Below are experts of layer 3 (counted from 0) of a mixture-of-experts language model. Rows are named router (the router's row for the expert), gate (a neuron's input weights, with its number), up (a neuron's input weights, with its number) and show model dimensions 0-127. Each number is 500 + 25 x the weight over its row's rms, rounded and kept within 0 to 999. Numbers have three digits each.
After each expert's rows: a language model's description of what the expert responds to. This comes from a sample of Wikipedia text that the model never trained on.

# expert 22
router:494524495468513505514500515436487495523466475555543504519481505515458511495510498511522528468510535510501492442495489491514501515491537452541494515536492495498492477510480496499521485473522491477505529466510500449483511494516466515519523506501452521500469525483491509503449453512477518530529532472485504504532529516502542479502518576469509518512475521482524475555492511490470511521558
gate6:486481479541504503525504509526516495499487524533498507490488513503475538467538530555512511485513486504532488536522458540518483498497509436502460510528529489478457502496500501548498526459472534475453545523540515551508530497493500497530482547516481479524480500486461496499469497507503481542514493543489479506530473528482478497503549516486507488495500485501496483466504487526422495492536
up6:513489490501508476492505480509454521556492502514511501452506504504493497478506472487541516597498489538507475498487499491487495492504529470497522500494489441508520521501468488482469493508487533483541505511493514482520503499465475499473458535472505480484492498501518502553517517529524540532516490488546454491522528504509534471504459450475501470493498555498501536504509498495572514541489
It responds to: Commas and closing parentheses separating items in lists of names, occupations or credits, like "producer, engineer", "(born 1993), actress".

# expert 4
router:510527498503499522546464543483473460497498467530497493489479503532470499490541494513532538472498532529515497479483496473504481535477525491525525524527474523527500492509510473464471457491542486470490526442548480459479483508545496506558539516517472496506470542475508532504514503515453504515513495479491500502496474505482510525494498515472536558506482468472549464517532510482509496513533
gate1:507479470464507464489482499493490547518478525540504505516504511522500511513489488505523510477477473489480478476512509508495491535467521460561465511487492433472493526472503462472509519514522488518523476492516526475478509501566471506523485514488524534490503468523477480500509491478456519533517488466519500516485518451516507565499526526449527480483488493506526490523558514463499556537495
up1:480522508488527464491495480496465489503494517473537502552497492490508485469483509504496561490497493502524494517496495484523491491508490477500497504485527456516503529514533532553509524477490506524518498529497483529472485451454462510507464516513472561507454511535516492505470465495519536466479506504494464480530523544495455479523435523510510496460537568483505519487494507547490497459497
It responds to: Final pieces of names and words that end with a space, often before a parenthesis or table bar, such as Freitas, Griffin, Siemens.

# expert 27
router:455522527480505510526490516473468495513454477499532520492457475526495524498537517543529530472498527541529451495462480484491497541512525489517538527522522523532500487514484475477529467450519484503528512481510474497479518476532485525534521528522488539465489486485467536524488497468477527528526523466456500525540524492462546498498521512466537508506498526465516497507541529506497501501526
gate1:466515506522481506495504513498508516470481533485489503493516468527493494428548476507430528475499495482482586479496518462500502492514499478541541494492501508483511460518519523476497516482481526503516511507501512490499494450544477499481530500536489493477469499479485507493480523513524460449522488483474561486486546530517528480544539499463519513480436521513499496504490484482502505498485
up1:453472503511477478494537527531419487465445464502487528483483455480473503473474527482508515493548545517485499490499499484465521500478507509560507501496534486482500470493520518469468590492484512489497488520490510497541526513470518479477543516508476527514483517476518485477499485507515496430490500508504489528498480458472533492491480520504483485519547490486531485506506500511511487507493
It responds to: Prepositions, relative pronouns and adverbs following verbs or commas, especially by after passives, plus to, that, which, who, not.

# expert 20
router:455511518433513502541479507489493498503473459558537526510501477528494496487508497519537508510485509525518482494496476477522489533513526476496550600527504513533488463531460472474529502464505492468523522477514487478520503477515496541508521517533473523463479482486453524516506475510471528525504508462497473505514542493483513514500522537479505516497497498477533504542498528481470504507519
gate3:513489506506469491517520527482537487480514530515520517451490499444476513539540483531480548473502479520495514540510508557497486497448509511518516467483508503526484505516481473462550518504449535503442537510510522459491532491505488501495528502525538497471496514481471487513511504446469521506487495462518516518512519494508546506474481507469505487482494480496511492583490507482515508546516
up3:505513485542508522476511507463478534506520520516509489515503514554501530509531493486456495454518504496487456506456523499492504458496509496459513517480489497503515573491490499558523512467519471485517480524520522491468455543467549520515479502434498507462513501495519500477509471491513500480495484508489501502504449471506533422535538526482508520498521547505486521499509490476471495476504
It responds to: Opening capital letters or clusters of names and acronyms, such as SP, Kl, Sch, St, often in technical or foreign names.

# expert 10
router:457524479475510497524514513494497470554480496564522498503476471479466505490504517543518498476517516506521467491482451486534511508483541469504509549544492514509484459520486453482516488482511492482513538464520467500456503507526487504509507548541473521488473525491466537496487481489476507535546539501470502541526514502497521485487517541508507522510463504490525472532544534513477547501496
gate0:462499508472530521542536484537428496504476499497517475516467441498530525471490514508490503467486531487492474525483478509548509508492476502495500503504509484562509489541473493471517543460489488489496514463496449483516505486531489492513524467514499501482494445527490473514525487461465468526472468506458498527520484504497511465488510489501478519500469486527451504509503495523474576502486
up0:543532505496493520454498523521512478458525509510533547512525521534491502520499519526497501517495481531549559522470544512509489491547472500504509497499484519447477494474552510484502477551488505491537462484494499494508447483471499497501488498476470508504529542507566539465495503545503489519517481521525456476464530519500492500475509519463477518487529537468534505526500495490513478500512
It responds to: Content words in biographies and sports careers after his/He/the, such as born, year, began, club, career, season.

# expert 47
router:509554525482482508486456487477479458511499463526502491516453465496501512471532498507537519488483511535483502477483488484525493500496540496528523571500494505523482472541490436494505493482516467492507533466536500494477536457520499537550518517521472506511494512494493539517476466475460526525516501469510493490517522489520493480535526560484503533510488510508509465544506525468496531518546
gate0:496498525483496467502482520529488496511476493474498552528493464570474489507521504512525488487502508472536481450497493505494481497494512537492508506547511533441502475489486468469462442506497518460524472521508514503506499536485522494527506478522477511489522479521495501507451456482445531507504523462484477491545521516507522518497463508466521491475533532513515466526550482479517449484532
up0:484521462516530466494542511528519497445465517506480499508551546475514493486501475485469500492517502496506535482497528498473513521537494525482490477518502484515508462524480504496484518469459488465533520506538491467536515503531481515529486485527495473514474561506515464551554501515536496526511463540460518510540492491446474528489504497517485509476489510477527522476477515558480505488467
It responds to: Labels in infobox lists before a colon, such as Born, Died, Debut season, Genres, Coordinates, plus taxonomy terms and table pipes.

# expert 45
router:484520486481509468531475535464480502498451477571518516532463485504481501461529523503537523479496529512542497483508479461485454525473519473525523518534492511516500490498483469461493487468504501476512532467531452479488522524522471517525523532520472513485451521472490533517498503484466514534530495470482466513530511488497506507459541527498560498509492508481533488521526521482494529521529
gate3:524497494474548488499513547477515538511497516489525505533460504514479535503532514495495483484485484506465468472529499427528485496502562465456490489468524491471487495494517504530480514501527515446526538496509530517455500521474470532517491525506440524481514439534496452500466509488530477514505481497486522466547485462497530458498507480505506498517511533503483471501492492514496518484510
up3:495473527521473520517500519525466465493496510482502498504494497486498480548554503530515513480469468511517482507480556507526509536499454508493516500479498448527490548493489485462530541530480532495503528479530472462527487488542508519487515478469515497512482524511489482490505459551507512480461496512508488548435483514468457515526472496479501511504458536538507502546544490477507457495497
It responds to: Plural and abstract noun endings finishing a word, such as -ations, -ities, -ers, plus whole nouns like people, members, number.

# expert 8
router:503539478457515497513473535501465486501500485548518483510456494520457516508507486516500531485520504541526491504458481462509465523509525469520523595518510487496482497502517462476497484468511511467518511456527474455494512484531490536536529516510488532464479512505489508500481485491476523490528492478457508533523500497451527513496514547470507524465497490478534472533512497517513521518550
gate0:450526513449491561544486539469517516508508477518501527464511502461489484516489503518506520474499518520507488490517457488526505538482484524538535429503494518500496493510464505493524478472454484462468503436522486492522535516484470487546511508516458496534525518465509471492492491562494507517481503502516497496546497531467504463513468501491532498495490492447498489510525494520492533500517
up0:496461465508483490465470469493505510578488495537524517526465467487529506486481529461495534448491527559526511515522496483477509526467508449522473478496506508527529553466494497525506489487509498505539498472493489538518513527487550510491487521490494503533446447509492529489505523469526529495495473505503537521550470518480522522496507495463510505508527514508532530467519488497485523510484
It responds to: Closing suffix pieces of common words before punctuation, often in scientific or technical prose, such as bacteria, methyl, weapons, waterfront.

# expert 17
router:461541503471501513526500507482481494492471457527529503519484478508483516475520524522556521474516538497492454463500443477489488522501503495517499549494482549506495467535467473478534469481534504465500506484557483471471517514529472525513548500551497513479478528502479515524468486462499511519515527479468504504515520498473511530474516516504516532533466530475529488548516519482503522533523
gate1:524500493485539496449474531488446484468463491510495500455506495539467481486460469468474553483524542526501517484516568483507488506500500458484485495516532458506495475522483526460535549479568489509486495502508507523449514466513507476515487477510511529489502497517499485486462507496507490490498482510488523482478488461488513500499496505506527519509496487538528447489458481479450491533472
up1:511522539472518517500473513482504483485492477495510488511516451477540522489536480435519509506518527534457504491537489497514500484501491495510500495475525506517522464502491491522586528494479490497514507490502485526471507479505524483464458489498497480475533539494492459472509488515452473496484519488472508477482462471505480471471509512532478521555495464537549466494501467488499525579485
It responds to: Periods, commas and apostrophes inside numbers, possessives and sentence ends, plus auxiliaries had, has, have and dollar signs.

# expert 42
router:513535511479498514540484521478483494513451490490505505516480477531477502481526520520515513440493533512488492455456474478536498514478541486550521524516523505531485502518494490465515476509520480486519529492531480466483517443535494516529527530514464508474479512481470536525474471485466512540533518497465476523540521481473508506459488527492528547509471516454515479500538513478476541531506
gate3:500525508503491487497520461500511490505553499514512469587473537502467485491508467503560493532493489489488535482508475505513495496506555477535485527520536480477513465522503490545512497490458449514458521470548509465474513498493481502513512541506454456519491516483524488490513503514480493479481499505499524490515540541462556473528471534521476494478461511471507485501514508493472509479515
up3:485477513497514499515444533530518518499539506517484487491446469463484516455468483534487480483467525513491477494512455498514488510473540503523490503495508482488536495493474507492517539492456491477431520501502466487509494507537504484504523535479538496527481480500488465456512515490462460465477488510490502551529471488485520462499485498566511487509475464472515526506487484492429494464502
It responds to: Prepositions of, in, to, from, into linking nouns, especially in names like City of, Hall of Fame, part of.

# expert 3
router:485534524475485493526498540485491496513491446519505510495482515529475515492535498498490497446501526506520489476512505485497483497506538523539529583501502514511470465538499491497511487468496491474502536480540509460510509481515506506529556484507494493500478497484501547512494463517456505525539486482467490535521498481475523499478534554501505545499439495453535478483515530507456519511547
gate1:530485499489473515504473539477499522507513493457479492504550536518488489475464542477475517513481497509483535491553459461477467491492482467494474481508442491531532478556462504485477490494493474466551515504514490477506497495489447525535433509519466484463474504489509506501528466528463529525516510472494490506502488515502516446451503485514493531516482516519501471503469508490489485515539
up1:507520541438521531502511481486512509496493535469510511496498489519519519514521523506506486522494478483572511508540440530514517493526529496501511470494441464517480483544494481527449471530450531461523498480539504507488508469484541513548491448540494513503521534493510523483507521513511535457515499531522495522508503469474501541467509510513516493487490522471478490515504502460506483540486
It responds to: Middle or second pieces inside personal names and foreign words, including apostrophes in O'Hagan, as in Deebo, Hisham, Wilfrid.

# expert 7
router:507537495462512470537478528486486496514493466571534511500485493520463493472527532524526536474483546516526478479518456483536484512507519495519513526505504496510499499528502477492544472491516455473522541467531464458464507468499485530524526514536469535464472506497476515513485480491492535506524514465504508511504513504482527483477509526485547551484500505475521501549531559490507506519520
gate4:510526516483445519482516475481502512540500469520533489531504528470490507523512473468513494495505544470495551489499526513525483518487514498573550508492528498539519511536516496507498467493499468523501542525503492504470465502510496506486538490464523447498513514473501496499474484488486472482434494536508501537541489508474484507555519519501547557507490525497490469501500497491504558458492
up4:514507489508557518520542471471505506497491480490539493503480486470532486492476538509515481485525549439487528491487465478551494526501530506492503501518545516533468497534521486486493488502528497437496501535516519491464447543488481479514505468512432531508515513495549484487464517486489464499471535514505529492479515489520487509463483501475493459499513513469448510478455505474496509487487
It responds to: Whole numbers or final digit groups followed by a space, mostly table cells, dates and model numbers, e.g. 16, 68, 500.

# expert 28
router:479561520468526505553465511486490485508498483550506497500481462515470505498536524520514498466511520510485497470518506482507489554491510490509509541515497516507496490562509450447515488481494487493525540463568494488511510498521483525503523518523446534482477499469483528515490495491476511510488505485498474509547525497496517521516537540477510570486491527453520498525508525507517552498506
gate11:511537497489480466538487483492510503539474467483571539498494506510476498532532505517536488434519479502535516503499510528505524529447500524518523496482480517541522521474481506470505482504512486506503507479477491496483473544496516494517484571480534484495471486493514513525500528483532527452478513464444496500549477480500529544503536508505535515497445481464504474487531513510519480508497
up11:472526462515511546518513487509472551492460490463513499489505471520493501461515483506528538507534464475435490505508464535478468531522497475488522512541517495514505466490515489485515491512530487509478467523480521457469488499524480523493503466484540477526524476495449489502495530487482495502458486516507502483510427526498470483530539507469499475461484484502454465508521469523533536477488
It responds to: Country codes, colors and qualifier words in sports or chart tables, such as USA, GBR, Best, mixed doubles, and possessive apostrophes.

# expert 31
router:499541500505499503492475519462495505522490481520506525508473493510492555478532529526545541450488512501479498453505459497487519514473540450544508559530493522517482454517493490500520475510512460509524516448532490496484513492535505521507521538523494490482480487501486543523467478475464527529530530493487502536506511494477517519515548536486519553514500526466509477520522530498468536511527
gate0:473536486493506530492503520479499490503472498547519529513498494542477514441545487464488498445511530500518489506506468503521459475494500504526511556519528507504480438525480444482494482461482471509496494468520474495462506472505519522504533520508469507487504484455468530493475493517457510511524536479484442490518510482483509485491504531468529541461464506467537486514526512486460504477500
up0:481504547473515465547486494528468489490533493487537500482460492467486432559510520524527510539470480536515495477486526474490527550489477505495501487522470469501490547509529518479517493500517569468542511494521483479515517508476468532535504515531474519489473528496510484524521492499552526485497457487504542481512529494496504535465511498477492489532511505506500469529504510502516515546527
It responds to: Coordinate marks ″ ′ °, colons after infobox field labels, sq, www, UTC, and male in census household sentences.

# expert 24
router:473545499483503479536491510471451495468456483501542519549481482535492496472509513512525516457487530529512484464486489472506482527520514499520516555510522502491486457526478478484498494477538483461512499474513497462473539478531466510511532523520474535443491500487472556489485470471501498506509535501446498532521525488503532529503510524459500539508495518489525500530526542495463518506507
gate1:464516507421503477516465550496517490519496477513542498468451500530508490490528503528541497500525538507483509471466483504543491516494510503495529523519447500498474463518495485485509477477496438481557523475535496487518507496501485536561539491487459518474473515494491540498499469483487483480530514504463497476514508464472539504519516503504511549485493476502500481499536516497509547494525
up1:537571559525520537532514467538504492533499449491488487490535498478499478487527538486504512519481462455481551500514503496488514553479495488502499482500491537502486533497504497507512493505479518504501498511493524518472488531497529506513440494486499488555504514479538497512477509552480516520530496509541509458514494542508495467474498517528502497520451530454494500506453511437491488501510
It responds to: Hyphens, en dashes, opening parentheses, slashes and LaTeX-style braces, often between numbers as in scores, ranges, and compound words.

# expert 15
router:478496498486495490512494519482467479491497480550564515526460459545462499507522501536503511485502524544521466485460481488506470517483506489527524560514537512522479440506491447465515473487524482490535499474516480515468537480492481516499519537539489519473493491465492534538470506473478513514513526494479515522515522483478515532473518551456517516518505517486493482507520539504479537530510
gate2:462487532501512511502438496497501535510493484494569542504482499490500512527475505516528475495460508571512467470485520505508551537537509492508540509509510530513474468480508504501527478508545502480505477481480465516492549489498509534497505505503511482522518495473515545531507527505496511475503508468468494521448501503445516533546540463526490535484475511513481508542472538503516489535513
up2:459514475520487467484474513506518483483495485561473486477469507492489547496480486464487471520446496525531485526530470542507502473457512512517521495496493500460546483486496506538518517517480509499549502451514497495481495482487504511498522477470575469451527555511513523499486513471527467495465497488505496461513478465506512529525444558479492494505518486497480498513525518486467500515513
It responds to: First pieces of longer common words, mostly verbs and abstract nouns in prose, e.g. advoc(ate), mater(ialise), dro(pping), thes(ized).

# expert 46
router:482521515496511501536524529500449509528492458507563498480473467530460525510512521519523529505517526516524483483460470484496499549468523491499512525484510531528482483511499452475542491487497498472517552500548468467485520510532498522505547536504498529493468507490494510510514491486477517524547510492469500539528520490463544494469533534472538515527484499491533478521522528481499535545502
gate3:511480468507463457520509516494524495507503504520506527512488495563492504485486467501530554503474529515519489510495515543482476517476516507530504512503484548476514517466531546432449479474492476465496477479545490490455492493489504479480535507482486481517504496486522549447492519494524511520496471513490517495531472491523459498490531502529499532540543524493479485493529533478506484438535
up3:507459500486549495499491494556506484488473454505495515500528497486507543480481542506548504535509525437509513515486442513483510531534484505487470501503475561493467513500536520502511543486481516481500450525497454502474492499481477523503511499512511545479501489488492541458503551425507513509490490475499516500490489503478502506475449495499485513520538492464515504484532540525530497500522
It responds to: Verbs and -ing/-ed forms after subjects or commas, and prepositions for, with, between, including, e.g. beating, making, consists.

# expert 38
router:473541512469509502534494508472481488512466439518489495490481487509469504468504532513530529471477529527534495479476486465496506500510538474524499531489519521492461483503462442474519489469549464485519499463520486472459520462524499512518512526537504516487477503446488525499489491470472525528506545474488470504513515483494538518474517517496533533501492525460538474536519528474469539530519
gate1:496532519555527492504495526514508479528529529493502473489459481504478451471502529537480461490511534556511506489471501494513488491482538552547529502505517513488521493499451467459542502459461501493490529418520494523510544512455537488498495486506487501511482462484538485498491529498539471492492475516479507526499475476490493505492528520514522506499469463486499523493560498505470491490492
up1:492563541518521517494496459499523482531506460508488480497447505464487448523521497560511449506494495493482491482505481465501493490491507461518481499500546529483507465501474493500508489527504507529525515482491483544482491504480501485499484545510499499519493491565458441463452509534496534536472496504468491542485502498517556509487474529505476483494484480560512528493502511482501535505487
It responds to: Forms of be (was, is, be, been, are) after subjects, plus the "(" opening birth dates after names.

# expert 36
router:464537502493523506520457503465468474514477452503506514521471494502480505491510519524533508465495525529528498485491456500523510521487521469531509521532502507524477453526461458475509495478512459477509556467532469470473508494522467529534540523535458530470478504457491499510475473501459512508538523472490491504537526493504523511506499528483527520511497511491547483527518544476477544505534
gate1:498502480512542512483493472480520464468505537494494488527517496518499485478512536545490514487502562548524507491471518499486503501494496498501501501491471482475486490446502466512547529488488551485504534457514543497540502490496474508453564484504459524503503537474527498519517418504458500474500486495503494498478514462553497451505504506479469499465519507518474457496507464497516515489485
up1:466485465483527518493483482465524483482471508485493516536517528511503483465519529583502557497532551510494531500527514517472506513511495486503495491502491512491492475471494504514543537499485540481524459496534522424523496507503452476456515483507462544493483488479514484515558463530469476488508511462517484509503522477520508474493497505505445500472519501505485485487555486510518509480493
It responds to: Almost entirely the pipe symbol separating table cells, especially succession boxes in political offices, plus heading and list markers.

# expert 32
router:479512520493495481533493506493492496502493446533517503507495496513484514448515530498499522485507512476509507491503479438506487530494551488509518601509517527501489470544501496486498502496529490480528528493552497472498487477529482530523510492526462486471463505464465512522479502512467520513513496455506472495515503485508498502478509566483534548491456511465520463526550548481488502525497
gate3:495502462497504471517522487507515486483478484568516525490535437495501523481525506560502491468480499485496482492460507511472476525442523513541498519483486516501503511458491514490510479510471502479498537492512470443492454504518494472489500509536428505523493518536465487510518455504475509492534501478520523463499495465507514499482529514457548487515518484478539537494492514528483514550486
up3:488490456478481485519532457505468487532504470465499511524498507487484495505488509492507490450526496504492461489445491497510492525471514510514456477523489477496541534503487501500518510529553482487485435485471524474501505526463599499471471563471498452528476478460483506507472521499484492482504475484477522509522467510468486471493494511509494516456487521517500462508475491471494492517482
It responds to: Inner syllables of personal and place names, often Spanish or foreign, after a capital letter, such as Cortés, Šibenik, Henderson.

# expert 30
router:479532497499538513520518519508477499516476473539521503512498488502477513474513503498513529471496520511482499481492471476519500535523542497522505584535490528490513470534468476453525507459496450501504535503533497476479513482541495536542522502506460505483481499505478547501520459483464542516500504463512498513502499528461522501485526549497537582508476512467512494537517517492508486493527
gate3:516544496505499509563480509514512471498495468512503494480507453510491479553520489495489492501531507502496495469489504452498490511503526480479549542478519502510512496497493514460533481498532487510533562463522454466475460505553441468510500518455480488517509550497561475517479526562505484486507484507491470496522498483494506493465467511487495535461465492508522499523538501493506504526509
up3:527492536498476491515546538509512479474492471517536460486488515482493491462481511512514527518502534484562537490542462519547534507510507484525561518513497509518455467500483498505500499500490474497456496528536526499510523491556556507525524499538454498465472476459496496502523496466474531549511483534523483517495498524484491471525510509545508478521536521465494486502497486460507506492505
It responds to: Single capital letters starting names or abbreviations, often after pipes, dashes or Al-, in tables and lists, e.g. Al-Hassani, SLV.

# expert 12
router:489535506464516492523480532477466477500499477536529483496485485485468481509525499531512512477503528497552478450492486510506479534527504496501527579512537511488480459525491448476498498464517498492522546463554457463463505478490496521531534514516493490490486503479498504538484500526465520505515496515492483512534536502481523518502518572465482525483500488480531457543513504501477528502510
gate0:518535487489533483518514535476473441495474471498523525507491485490521510478508522518511556508477522472474525452529487493501481550490496503517476513513467514485511477531506521482538493481508446503582497496511459479472502501499489480543505515489442528472454508508491520503479448479472500509494509502459509491506484495437533507479486531509523542505504517451485504538522538498493492509503
up0:525503463499476498483486529491462444548512509566481478502508480459544464512528491484490524529509471461471502482561505524470467514501475499485472512486528475517558451479540494517468528494471510507556511521520488515513477503477504490514507508451487485487496486516510491500504523529436512497481482533479481454552523507506511493501490527516468501505541518458482495494498504499473509493496
It responds to: Word stems and pieces in music, film and entertainment articles, such as album, film, review, host, track, foundation.

# expert 40
router:485527484477509506537475518462463502522477494573539505509477492504470505501539488502519511477511505511472503467499456468506479530496527477511498539520523522506500492547489483482515469495508455478513510486515478473460516507530492517534500507511482507480473516472467528506504500488480510529534539494477504505561514492470522523489532556476545556501483528444521513519518565521504532506519
gate4:495531553456451498496553476545503527515466509497531513499469501555502523493525541526538536519462513504494522491481501504534474503510506495511481522510507482532490537513501511497500468520498482548514489483490518510536464484531478512473490464519459493420464528543492522516464498469503525524516473501548479478494504496540507493509534503523548508523511481483498502488475537489502488534520
up4:554508464494496500499510507467497492487493473464477484502494492503495466508512546482499471511480519483513478504494505479473516456485447488469541505490531511509503495446512507497521498494519522532494507486473490534483499435462508533498517515471488534490494498482479526482480527458510503483478474467478473515435496476577491451484437497489434502524511468550502505517485479477490493491505
It responds to: Numbers, percent signs, spaces and header words inside table cells before a pipe, such as Votes, Candidate, Statistics, 40.23%.

# expert 5
router:510508515485535512492511531455472476527486451548531487516494480503473537485520538524538519457502517527528503491506497477502487534505523501548525550501485491500490497491498483452523472466514463483517496472535458493501523500490500521522513521497511547477469505461494538529493480483470503504521524468464465497521542484479525513511509523493537554539484521502505480512538546468451540508507
gate3:531475485486515504500413507503485461530473538578529520514515482502493476500530480495486520516467482506516515498487519492481506487485500470486501518497476487476516486522493522484470483501497481544544493457508540510504461506461475496497500499482485508491531497498488531474568503542580493515524469496497475515456489522510525507479486511465484520510461514459521482509498537496513514552510
up3:502481507479437539491505544489513531482512527537488489541520479524475559496496502526543517500515489483492508469504509477498513539500482475530512497506482513498497499488470526505532496453516483503509441535489489510493524551451510523490472526468507538502523503494479485507494534481518488469518485510455464497507521497518491567504489495508515488543510491495494425531553549464504520503508
It responds to: Past participles and adverbs right after was, is, were or be, in passive or descriptive phrases, such as known, cancelled, thought.

# expert 37
router:512545515446514503512466528487468473498487484523508491488489481503484509481553523523536513494493505523501476486479468481512484521480515466499502554501478520499486465503491454468513461509532482494504493471541467485483491501547470524553515524515463520496492513499480533537484465489466524541562509492494507498509537507520530488490511541450521523496474537475541464533508538459478517511525
gate36:547497495473481507493483475483496510454508489549503505513490501507502489476491500465518550452494502544484513499498481519544474457530491489534492517495453478447482471510492506480506497502509436493498504504493522486470499462510485502517484477522475511512491470517472503474505503528484534559517471469536509459481493498496461527529537521501499513432495519505530475502516550493497447535553
up36:498520523496527526561516521549510500528505450480466515498505458533520493532511533512476464496456482485486460496457509431438461485514512503494496495493495484448549506520514485524450481495475511494528488450490513499515478526483487534524520502484526470506499528481482535530500499545494485481493484483519486475492526553498504455525506503526488488505481544462480507517509499506530487483494
It responds to: Infobox and taxonomy field labels such as Website, Clade, Location, table header rules, section markers, and pronouns It or these.

# expert 2
router:478520511499527509520502535505462476525475471511542501495471486516488518461524524520522496464504514516525492482470464485508498508512517466527535517506511532511472455515501489468521510475524471490516529469521478499482524501519479525498546523508482552448468493490489501518488506472500533533514511460473494533517526453493532513487530568493540531480487507442523477525535514491471551494548
gate6:526494558495452500498512533518507475437486492566469539553448500506527501494505516520527477512472483538500518527471500489505510486506511504468539503506518501521487469506530507479534513474535481518476502455481520489507538517489491490498489491508496479467516495521473485484442532434513470521520500463482498495497478455529498502477544522467539506506521540483480494524526492527533505495487
up6:478495437484516486501494466466491507536529510475554470492548506525432497516508483520476502501541503482509513464520460528521488499522497487555465498518488497484518549493500502511484488501477521480499479495500492539491451499508494504499517516521527530544486494490498504529511486556497508497486513512501498502457515545472554443535499533567476509481461511530512487497498505480452489493510
It responds to: Commas, semicolons and conjunctions that end a clause or opening phrase, such as "After the season, ", "; ", "but ", "while ".

# expert 44
router:461510487471522488543466531474478480499481496544495515530466492502464494480531512514505514499509527502513472468469457501528481524504521491530528552501483514532469473540476462448530477473526462486516526479545484479461530466506482532533533512507487542466498508502494535523494482502492530510534523496469502528504526507494524486493510527512550519507487503496519477556519537483475546515532
gate8:469457502464463473443542512523501527506514498488486522515466487541482522412485494511516554517517502516517497482530502509543564497508532488502477498522523485487483531515487523472514458498504515512524530522527492480537508510509512515463538495506498480491492480511467557510495517472516485503473494517477469544507475484541507495519510482525536485531515507503518511518499448523501489558487
up8:528505506551441482509538520546491486489509503485526505481497476539502504470527519486498492494510492576494516505493460512518490490488494504493586494490490515481505545425523522497481526466474517524522484457512481484511487520502493491471481493534505546447515477510541527456530518503511531530474480504497528495524504512496493511517556482482494502489526483516496505445498520522508497515523
It responds to: Digit pieces of years and numbers in dates, such as 199, 200, 201, or final digits like 186|5.

# expert 9
router:487517519475512509527499511470455470509449469507519514520472492541447520495517499514523528470501522510498493459471473493512476512485540493524505520525511515524497457537500461470498492483523470503533524483550470481472509496527497536510517524521473502473471494486472507541491480477473503554539496447480501515523502491463518526494503523483510541506485539481510474512544578480487514522530
gate1:453518533499521491534486494440505492510507509536538471465509487545478467517534455498501508473514507530501458476488488491488473513462544504491542538533543521520461464499520496483502478476541486530478529479492497504503515475540511549534522531522489526480471499488468534510497532477479512526531511473470483502518553471522520496530531519471533498477470536503522524507506510504471523485502
up1:431500512552493512491468477477505531469508534504498495488508512525485507499483500490517488473508515518529482453483499500467488509495525546492523508520552494522452444527504499504475511513524498549453543479497503540513509482478469554472535550481533495530523508482501512515502472473494513540513483461473533476510523502486475506521491512463497473453516549497473485474520537506505470476495
It responds to: Pipe separators that open or divide cells in wiki tables, plus stray byte pieces inside Japanese or Chinese characters.